config = dict(
    num_hidden_layers=8,
    n_experts=128,
    routed_scale=4.0,
    router_cosine_scale=10.0,
    init_std_router=0.00938,
    norm_eps=1e-05,
    optimizer='muon_variant',
    learning_rate=0.0124,
)
Below are experts of layer 3 (counted from 0) of a mixture-of-experts language model. Rows are named router (the router's row for the expert), up (a neuron's input weights, with its number) and show model dimensions 0-191. Each number is 128 + 24 x the weight over its row's rms, rounded and kept within 0 to 255. Numbers have three digits each.
After each expert's rows: "mostly gets" lists some tokens that are sent to it at least half of the time. This comes from a sample of Wikipedia text that the model never trained on.

# expert 21
router:119127104160106153140187124144119122139094119123156108119098107116108141136119159086112096131131144074098121126145132104144112141160099154123152100156119107137149170134127115112143119129119136110128135140083159179114136126100188154125178142119113151162165116175148072092087149128128143122100135103150109118092148145135121111140117114146123128132101152134096134114127123101102110156103137104154108157175156156117140109103099167114194104135134107090164111121146122149080137123100103075129103129141109128127184095158117128113160116123144176118156115104144150114086094142140136133
up0:116156115164093153126128171128130104129079124112148109094127154112166100134137055136091125143137128105160093166141114105120135147102159165126142160186087132109136150120142101129198106108159091139134104128144132137142073124149120082088156145103143109102150138118170151134142112144129129105131143121126101139090135090133130122136083117122139139142128135099135141124136119098103153166089102123124171149127125130117144156164084110081131153146165105129169140115117130128107142108093136083161123146104126150120172087162111129123124114111138168119176143113145155123133135139138166149
up1:154153119149097128133156092169137118141084095136130129110080133112099127110133129112104148149141115073113142144184155126146104164125147139150116127195134116142153154148115090122122101104116140140123143113113112131131134062098158118116176128114122158126117135156142126100048141095143108168128093127149167172118147125152142131123122112098105096149153108141118059120119059140103123126099124093135121131133154102143118111117097081128146124156155122137117144155147133130106145111090117091144110113111117123087122098117104159134130136138144170141123132102114092163133142136101175134
up2:140170069120152134129133146082101118114124114122106153172147136106136074099137135122172136118146085113159134089125101161129130113152165143107109141155165156141174105098130129119134118125110130122124149122132151153156167136137126158076160118150133113109094154158182128136112127133089118110142139151113113135136145141142146048102107160172157126109146169108137155144162094100131099121135107094111107131158105121118123140126147140149135123130135108100126147134162121117118082156104100122114107137099092116076119107129099086110135105089127154127179130087148115171109150118133172130
mostly gets: " University", " government", " President", " member", " song", " film"

# expert 59
router:131130123153135099176099139119111146175135129122152127078067117133109089122122123145108112104134131142136129150094141112105170108104132116073113141135126124095147118083094127128099108122128130102132122130157145124126125148129102126168122120151095109129125127142139138106183128157182187097157100145119148099130137103097100114098135141126148122138106120111134103067132088151140141143120091106148143145109141091144123107091169137143157159159097125119172149119186126118160136129117088159148106152142154128088090113149156108131135144093117055093144095134124159143144111164118103126
up0:146106133082111198126148104106104134137092094126129121092108139126100158094109133118106121124121125139124122102086125066109143111132098104111153116171167128062107120130120074155124135115113154138113117111138102142160091142110152124136117116180141116139077145125180141122160116134136132119131142159143154141165160129083159124116139137107171135121126092149147133138105050146102137110118100114132150158136146112126120132116143144113166122101133128111136175130169176149118113127116121165125129128108127110132136120140110106164161131051149126115154125082120157111133130146110107090
up1:162144076147112159147125177122127126133105123111162150094148143096161125132144154130114151121148117101143110168150129112104169102102123126150149107138120143105089112101101165102112133165140113155097091104100113160139110131100120091127131108181112092133150127150119154109149142115098109102156098135111103165129132092083138116102098127136135153122147127174149075109158094162124168103107132112154133109160123110123160134125154144160143124120158123124072125156105128082115182095115130113125147099149111104146104130133105107178106121144061150100088113141163153128130109137111149138
up2:135114110164095142100128141128094130117151099143181126172096132156107122197115105110064108083160123143150087074135159138158132145134105156073147141131163133126130187156124124091133104123133162128105143071093123180136153121113126137146165126136128120156133159087125106105108119104143138128171131118107135105149161113089157110153141134114108175144169141136148130114091125105125128110137147092098101101126130118146169149138092155136130139142091106116152162127120168138133091112156091116131150169089141131141108135144123120107145127114133128117172150139164132145120108127134134118
mostly gets: "ilit", "vention", "cess", "rast", "olution", "rict"

# expert 118
router:140117154139149084153143134112142087149132094157135157120117113110061129144141138142103139128113144156132110107138139119086130170155155148122177110145118093116085127117161114130123153153163137128151143125130155101093145124122120128166142156141167102157151131216135117109109121129114148106125134172169122120131112106141120122122125120141147147167100140138154153150120125103150201137102089147108119123158129145168146125143141172109162175138144148111162159106137147189114145136130143133100147149129168154145118103118080108150124118136087158157124113130129110132118163146164163081
up0:147113089110102122149117124144151139128134110096109117126139124135145132114150104151144138184130153125136149150074133132114120110161118161042169110217113083113150140080100139132127126141144136172119130077100146122107077148152136129108133136110124095119158157119150149124114126123166145096141132108109135151124130090127133143116144132127122120158165164162165156109144102141126155148097096116099114167104135117115082138129116181128146107130141123132160162143109149139143112126141093117122121172113140167118159149165169146121131177111097139100157155124163161108132149108118131107
up1:103177135155144142094135128124125185193127118117180157127145117132155139112098127134164136120096131141144146148124113127149118119097119125145137118130152108179120113112133159144143107106130086115124095133097101119145080121153103096098110180172152097139122162157131167096074135108180147113102118149120113132162167136095147165094109112135118107118128131112144101133119141093101124132127152121129163111093151151106112105093148165143087139134092161130122110116127099095170125126127088126155150110080103102115096156184146153125123109109138124138155104130120139120149128102141074151
up2:140133119136116146137103142102159153155133136051114112124092173162141126119127104131144134182102175124107132138092133142173126114135139152116137147142144107131130159094135090130123101116128140185133115107128173149119086126098125124149141132092104135117203133143154143126132120109116154107098134148116178183115113134133128130143126130117103108180142087131137164096164179106114102120109129133123135112120164165112144138135106139128142133141140118119154113094144137142099127138130113098105100142134147190148130104154133167131119126066140133104189125097185180129123143110140129148
mostly gets: " However", " They", ".\"\n\n", "\".\n\n", " During", " This"

# expert 14
router:129169108145139050120156124115127184121103103101157114114129099155161156144145094134151119199114148133104154154120137094138131105123112108126144133149158103127148169140132103141100123150115118152144123115091127107123116112119119129105137131140131121139164133165131128066071121062114186140142123152123134131122138158143117131157141118114135113149119142146146147141134085136060135112128148112121131147154147154103107131108120160118164097068125128119148132128085145159110115128133088097144101105130102138102156128183154158091127123137135115112145129094148172148071139125139102107
up0:154143133152120086090139122104152156112153129089136128155116137159163123111105095153129134119114164158099128113157089102139131124113178134104145146184120084133135159090136108147076122118116128122140138054138117111089122096114121102104114118115144138127164149129093112094143139085105161126143113180135131143160101151121127144147108162127128130108132092151083145129155081100132168128145139110121166105134101140093158080134157143139117126180128129120130119159127119182144157137155112141157113105108087148147098147149135155125086084115127117113100128108112163161105129139123149086
up1:134128141115109098114118141153148102103111096082139128149108098150152141132079114115141093136177147145136165133133162102177150154086136144083139124119178120090179144097173120164106119136176117109128107101083139109155116124124108125150150079145103132163108138121127120137116131075116136118146113121155099168099109101090102132121162132132125138127107128124190148160102120150152108102130121115095138158091163129147129136146083128144113141126090098102102119150144120123105120124152142137106079138098131144112127115150170146092129124076151145125150101146116122111080157145146176124
up2:135169083166114135125157158158126143182140152131139119105110157094124150120121141137146156175149129110118112157155122141152146095138182112128136122133162128142108161095130115145137140128109132145113148148116087157119114111098142123158101146124104096106186116085128109138114149152100129095093079135160151164123103153057132151108113128091123118139137128170146109090135137180126137107128180134172132121145138066109130110082120132144129102115119105146156110156142113112117105090105096157115140124093133146100138185148158111141102115136121127117084082107124126155151113131145124151
mostly gets: " company", " school", "Personal", " Genus", " Website", " politician"

# expert 98
router:110131097148128141136166092161089107082103125150153129126136119116115095109113118093154098137156153115107098156161098072164121163151115129164157153117146134126134151137156159161147109142117120120121145142134149175122135117084178126145171139173089167122158130140146131120095142113092137122118151094105130116139132088130101139186131147152136113115124149139137143136123149124132111127109125108094101171104127125143112114097124172111170133098134090102166089130124124125097115146130117090162116134141140128119165073183120135110134101106136193123149122090139146135077125114143173113
up0:152136133090091145100121124096155112128119115097158069127139086101155134116190151154150121161105122125111104150138097094122123075073168173116138145136119119146146154125133071130152113102133124120134111070083139130131089141130152126107155109152132138142135122138145131149156106153108128126073152126163132113080134093114135113151087112074181113133142146092123172143130121087118098093114134107109132145130158144112152145124120152131135091148121101116103138146154104120137116126109167097136121100154127132136106103129148125163146122125122175119122111133139123165117115120121206144
up1:121140088135055142114140114133150163109112107114136149127112121095143122138143114123113133163103160129155120122116128117131124147147086083133152145156153137152101134128143094104143131132086139105155101110129198096153104063148076105113148168100097065112131099150138129094124138123134106186178150115125134130087117164133132124145129116052142126122127165139129133122078131185137088129107125143140076155177158138140081150116117152112173129100148147147121132128134127127106130130125143133119102101131137089130156151118125115124137130116115117139096090128121143088130120132130138134
up2:153130118126151121142099103150150135113143101141138112140080114138113139159079131084156127104128140102095091134179137135085132124171161126162124107135149091122120086142092121093096149066100144128153102141141137143122137119122145148107160115130134135134125159100152148135111124100134147169133172118141184124102160104140071121185145115136178182141104154181115138100136106128126123124125119129109116130160145119126157086145150136083161091156124095111085130118122133145157145147132130095152108108086132120146114148132154108097105108096124114140125082124114102115139089137116153084
mostly gets: " season", " name", " album", " film", " company", " family"

# expert 3
router:130122124110101082098126119144151097131146146140122132132140121108110112142138118114113139166131100138155157135134140105128097171124119117178141160135162123077092092120146151130144156115146123158161134102156136046097134125133090097060131133158155155113088122200116143129130142084140144107163174132140119144119152109142127142138106135097141129117082137102156144123115109169154111088159192123136134142110157150100109127145132143095145163107118115076143125121125140170162104172120101129131154127100139111106137124140126147144117152128103124167119141172128142175126150153102146121
up1:130149138166085120118141165144130149089139106092150184161142123114092151150115113134107104150122119158101116187148123136136102160152133133114132137118097145139138135128119143114124109116147128140114113066133141103118118088151135130169126130126177153118122128144155117139131085147133120157140175100156107154105125113153142170100111096122164136149131126133124089119140110108133133140128134163144121138053118146154157161133102089110167148107105120101132168093111137136128145186104130144152133148118084140090138101112193131149138140139103139150074173114140148141096193152123146130
up2:109159126119096122108115124135084110120153152098095118102121131142141113159151130143141149135077079112151129108153140081165125091127151166156152155134085119148112136107137085092080094150136144091149154108140119130152136094102100116130147095170103101116118131118159087125158137138095114103105138096142180120082103129120141127137079133139126087118132136128113130111093123102110120105164081132142106119086162155154105124177138133116149085154138120135158142145142145122106173103129131097107099113129141108098144094142134065162168116145126125149145085125140137140113107104098118166
up3:119162129129124140077116160127064092156085124156105078131148097094095111097095126096124113088128152113096160163127107101115150128180124127119137127128159127130145122114120122108092154096121122149143115117169117155176118149124131120116151152113130092094152144085073106106135142128151153132094151114112078119114150134076116156138099144129170155104113129139133126136129094139139164118122137113102124133183150118124099139083142124139127124147128141129122124123096095079145067132141111125126078141094127112097133144116112170122132164127137113124112102150110122157157159133155137191
mostly gets: "|", "===", "==", "====", "=", " Preceded"

# expert 36
router:115114119129141099131111141127123116145119161195138109127098102117172112153107110086151110136116152097137134156090112141088143136142119154080110135129100101128138117090109114126121116137092129115142097140132097130130137110113141112096133163145118134126168131119120137084090129143126172092158121109088144106126105142135110118153146123137154121083171118094158091107142097130144125153136126096135139151129122117111123155112152121178103112144095134150117099136214106111199125091127062137145105175109161106127111165121162144163133143104141102105150148145154140138171076118121136121
up0:139173140117095114083077112107127095124099125150138127124121118148120119142119094126140127116138115095071121087133116110129136136095126147117115142160139095079096093097111102118101071126085122155110101120115131140076136122068103124108171148139161143164125159153107149130108115138113105125121105178133169126152084153121128146132130141177144088135146126094150154126170065177120146114113130084109159123118132133120163123141145173150109163162117132122083123118147119112113103108124126126135090112142093102115119110114140156174127106128128164112121147143124157157168118093139108114
up1:147119112123118092139127125125136112114107110143123110151144111140129147146079134123152142106110135137091081097170119172131115153138146183114150136152156120134107115113137084100178132093105121158137131093126101162151121076125181136111136175143095062150146150141084112153121112147161111086154125106103191125152106145116104131156135143121146121116138113094145121139127093169093170151121135129122112143112143115108109117138130093130108152121149116150126116147138136137093147138134177156115101167119094167101118162147121105151162154104117103060089142152122125128146125123158171136
up2:086138117131109141163157151109118088129128136126150148105114145126103096165121139094172157124102150133094108114110138120116118084119142131145114143119121136167117078105089122074165096091181104136089136095139135144105120094092121169146140159131085140138147138132154115125098108121151133122146071139118183102162093109176086157151126106103126129092158133132129090148121128128105123119099149116097137163155144143144112127133119153160149096107149124105118106139141120150143085140133129116152135132080119105145116152175124114142064121087105121110089163106125113141101135101163134145
mostly gets: "ograph", "urb", "olog", "unte", "rol", "onom"

# expert 81
router:154132130120113124114151118113126104134158076146147157172140143111078161145157157116118123165090120133166105130135106139096105153125093137101131107128127083138117105126127155086121123133126178089109130125148123104111124117134136124141137140111147162124106139198111151091098112095154172152125134133164115137114134110169142132119132156084136150161068152136116139116100094096083136107112119118130162170134145087133107142169121100158146126087124133167135192112095142190159130126126152108167116098113135154145121136156132144114126125144137109129131150162136101133126135186102131083
up0:147119165103136129155124145112107115157143144162105119132154113167112129132137110098110144161128157089141163141140131131141092131133122118153151081128112143129102122142130165141121174129118163088147142119142129120096160073104141127160148142133130182146136067176156146115104078142110132060125149139138120146138135094098134187128125126139124138126121177174182068091118130141151112132127146106118112133104160126144087129105118134136152113132144119115113143136138136160133134100085101109119153154114093162145125123139130140086119122112107187175125107104147122127091079136148120086
up1:157147111101128128100146136106134136132155166129154109135127118109086099108128128121139133115151135125137090091116117091180178140136133099078133114114150147183097108139097149127114136118121184113124117099119175137125128159111130112129126155127093128136099125142118152067113125139134133141095117140168143135141091122136140202124130146148137143075139148129163144175118070135100164135096178140097142123164110103104127108125144103127116125111146136117177137103113119114119197077095139172148154124139129117121102191159124105144125105120118105119105127170139135107121136120125160140
up2:141091128126154132112137145068117173174078118115153144177136115110157144123130112125134089116111114127140114120138108152119066141158107137165144099141126113095140115077113129145120123133115138164093136134164117138174094137146127110157168139144107106124142139121127117123115076121149131143098097127111099146152168110120118153100083089121128129170108084124109134139147108115127111103158137120150122121143108104081143102150102172096137144101179159139104152109174126138169140147154097108114086115121134124078140101088173162154126107144156103101152138145148123122118116152108132178
mostly gets: "Ch", " Rick", " Born", "Th", "Rep", "Al"